From a checkpoint of a small mixture-of-experts model trained on Wikipedia.
Training: 224M tokens, 6836 steps.
Below are experts of layer 15 (counted from 0) of a mixture-of-experts language model. Rows are named router (the router's row for the expert), gate (a neuron's input weights, with its number), up (a neuron's input weights, with its number) and show model dimensions 0-255. Each number is 128 + 32 x the weight over its row's rms, rounded and kept within 0 to 255. Numbers have three digits each.
Before each expert's rows: a language model's description of what the expert responds to. This comes from a sample of Wikipedia text that the model never trained on.

# expert 17
Description: Capital-initial name pieces. Opening capital letters or syllables of proper names, often after "of" or a comma, such as of R-osebery, Le-ach, D-ublin.
router:117099100080104141107096160155120156125122092100186155167064066183200164120092174152137094124132130121144157157160102152163135146175167063161047078072130067083183095140135120161121094151127098165171150139196143160192163128136114105098143083098125125087160111114131132156140073084170208144078135107077164132119174148200111176107095127108121113151173083163154135163101099082162107175164178098122160157105086134105104156141141117150113155150106056103133102132134113169109136086151107114150116187140133131152127103156053099143087152077129129095138102200123117126145123107171124128081122110126157117111121096102146176163131099149098114115161091124095071167164125154101142123166141169141086092094164114110140109119130134187075103112084119093125099116151099195192097143122157
gate1:142116135178106188141065073180143114226069137076190140090138161139151134077107133191079154134133121140089115088080169124135090161080076138125145069081127138095129103122150123103127164153167126120124126083132144118100073142159087077100100206101094137087099150107126130115151142150094091169139136109126092101125109097153129164122094129130091153135107155143150138162164111157058091143107118152064117130095159149173168164193148135129199134108139109085169128169132107161180133125132217099075139155098115179168201159119142140201170128116124174088091153138129130113149144138078129094127118110169166110068115114119146140141124111109119071120151150158141170100149151083139132148144118134156153098136161146056106201163125161081133153164137123085115143128180106151131092168157055
up1:149090124169155088138051119120111126171085077096121098083109122074170127102135098210079130131220108121122151150146146119149166110080172105125071116118140166075074080087087089099101139121138146111118113159081148098147169088137153140147115148122105155116140137214141112134152129129144075147115053107156092116138138122150158096116101182121111095147130112180101096138115157141128144152146125135153102040092129158128126142141128085095157192117146170080167154107180136159132121128141196083168156120108116157144149133099139135148144117075087098097113176098149105099189108125090112166101155114122123104204151146131201164177093164110119129183129142130115173053198187111160125108131162122140131132067116108128130101110129178112116107160096100113083113064196156177121133149194093

# expert 13
Description: Person first names. First names and initials opening a person's name, often in election or award tables, such as John, J., Robert, Brian.
router:166150150173204069090123141145088143121133086121161109173184123163140134103143103065107126143185118116131103076122090104161165109166065159121125150187178080123107128147117149149134070119117101137176114162164116134083120151182138074168111113138149119076140161140110158109101082094149147097164107101174138131114162132087099144122131122148099089163183181115154087119123139141089115102147179113070109095100086115148099152171165181137078100109136119103212126108175132172084123158156078163124149096112134168141150139129124158140095168144135174107166135139169156104114103163127183133163154189097083070149108184180079102090152160050137142120088150092153142117145121119141096195105129123160083172086160193162119144062123135132174176080115106171139051119150133137086085105115099
gate0:092068118137167138150166144164176131145121159106172147105131151139096174128113096122175098126153125117159129131084157118095116136109066134179167110138135128119164143067146165139126142169091137116184125095194138133185135141135158108150173180072168082146125070087149076109167143193120136096148122147097095104079147116131126101073100140128119093122069036098158082106122191097114182107146156134127150157162125175189125138101162148163125098150190142085055122193174137114113083106134142144127118167173136117112141170106188065109147057085136103129119077081103191134109131196200094141143090068126100125085144123118131122140088131100123089093083083130090136143118131121143089146130157151125163148099091160083146124149117098115095163123130090173189145109143178119118189165110069
up0:074124145134135124122167119116108139114145136124110152178147155158132098141067116136156149047114092155143137086098083131118149108149104063173142076156115123216185147130096135145104059119205189118103179108121142133114128057152094210131078092150104165085179133080109115126168127110165148080165154031126156119143166105124120126126123155143141107183110152093146141129092152162193129137170139124153153134133106092097127122054087189087124115116079162128148141114136185177136181121146128132135111117085152159197126121108175193142121168188153186121118141160116101154071115134104157043102103150070135150117159130109123148079141169147133137165147123156134100100125133092129187179158115141192074114114085124148106117145210132086166103089129114133124109160162146139149119132097123

# expert 6
Description: Institution name heads. Head nouns and word pieces in proper names of organizations, courts, treaties and cases after "the", such as Board, Council, Commission, Frick.
router:104102176134141122175151088113093191068163129117102150112175140100164103105109082180130200128123138154156077179132125116103064125082147117117203110115139124130144109072166069093145131165159113123131119110139102081118100052130135131145179101189121120156141163150132206108081117102176066117107125118158118129136151067111180156137107130191082137087089105190119122169162143118117121175102144127103130084108113119100125111138137143141122140169171158090188190134171169134171066116109109157137170095105166139133079136096144149069113207040193148132122149172107070131079098127112146093124121108108114125103151102107134096089132059089153159154133108127122089102142116147131194117107155079142068194084086114112076133126152165119154131155095139144164117151175172146111114122117155
gate1:141159075130131077171139173129094123087196168118131122087129086163173143156130053099116153168140147176163090117115150166156103106177141157153125124103068114042133148084174154120078133121092122148139093099098156085056096093149151089113194182111173133109162156085156112146148104094105136127112079106134107140131132183139113088163186171153127141151162077160128162131135164163122111133138077110134140083170160105087161179102042135101149113066140131167123118108159097119140135138102148142132091082131133083084092139184090151117093111135094126142099063136097142197143162136159109165086061095113126163101097102072123153113100108112090082104113141126158142131152121110182105060139107132155165134145157124180065161176187172153172087129122122081067091119124100140114176113133100
up1:123188150108166111116115106122179133134077107122133134142120124128118161112143169063109101117195097085046175089133119105135089121132095125131134130127080181094149179147108149128114120152142129081114130132077153154153169152103121132061099117099158170138139067077147087104115124114128152157158097115147117088092104117169106096117052108140127150138137101093045094087115107146113124109156079131085150175074121164143118082124193116200127149101143117110113173177085144121073148117075111111120114159141123113191184136101222115144183109124137121111163144132107122070168167126188128148179115149184104134150199165143177127139163108145112164143092078118060146132177113194185151155136162111110160127108163127102174100118139094146151148148158055123100195093144118115173092163180086

# expert 16
Description: Surname endings. Middle and final pieces of foreign surnames, especially Slavic and Germanic, in sports rosters, such as -ić, -ović, -mann, -ev.
router:114112164169106150124127170157143154128098089156107161101122142134167139097174127150147139136071158134141104117139152121255192140128075124147135152176149098094175142114188059111101100106177113108100155155079182147146157115123156132146145084152107094088114109132131135148108111124128136127126134131117092080105127122106085143158131157133077109111117114119112095142214133128090162093137151168186176144161088096135127145080133154141121176094155101152130096143087149157151074104083083149092090137115161122152154132131107191119067154144116143088079164178117070110142152129144095197155122074123124130109124089108169113147081158164106152109169086073126085132118100088155154148130185123178106114099045143205070132057137066112166091118191118117137104138085148101110187172192116
gate1:180116135150153148108124108155103135164059086135150106071121139134171092097180110140060136145123141121093122103135112094108114150090141117119148186159146109074053138141090134113101154133137165052140175141096175158152089178157175003089080101118129131141162131116112165145151168144154123107064096087085087127095115132100157126146097126129164102124184161194130099105122083127076178136156106135152099107113155085150150131192113114082173142124062210123159094117082130124127126105135149073094126162082146129110147119126146112061226131152110123123162104119126163166117108114117160118110146157200099132193081106061079146163134122128201126128141099103149085127094135130122108139083096118125180204137113109094116160166109106154174135108124173107123160084148120112106131140149109
up1:070146155102153079121133156140063147121132194118130156101127159149061058115109194073147062100126100136102103132117117128083083087159076111126178124109126098164167070157160140068138192138165106114097176157180160133154097103126097159149045134136109133147100108168084150114099135158138137100155111106103119091084110187095156084097072148189164142137129114123140083139172105159109182142116097229129116130078160108162108144139213154122118130136178116196141095163123058108147099145139107144143126123101139142126122096131164114050164087172115186105063138139102197126136163123150140179151048125167159158136138085149158087133115143105157099097145169166114147150123128117108163200133135150112105138119106089155141106156111125159090119104153107145129114096146126169152146103096164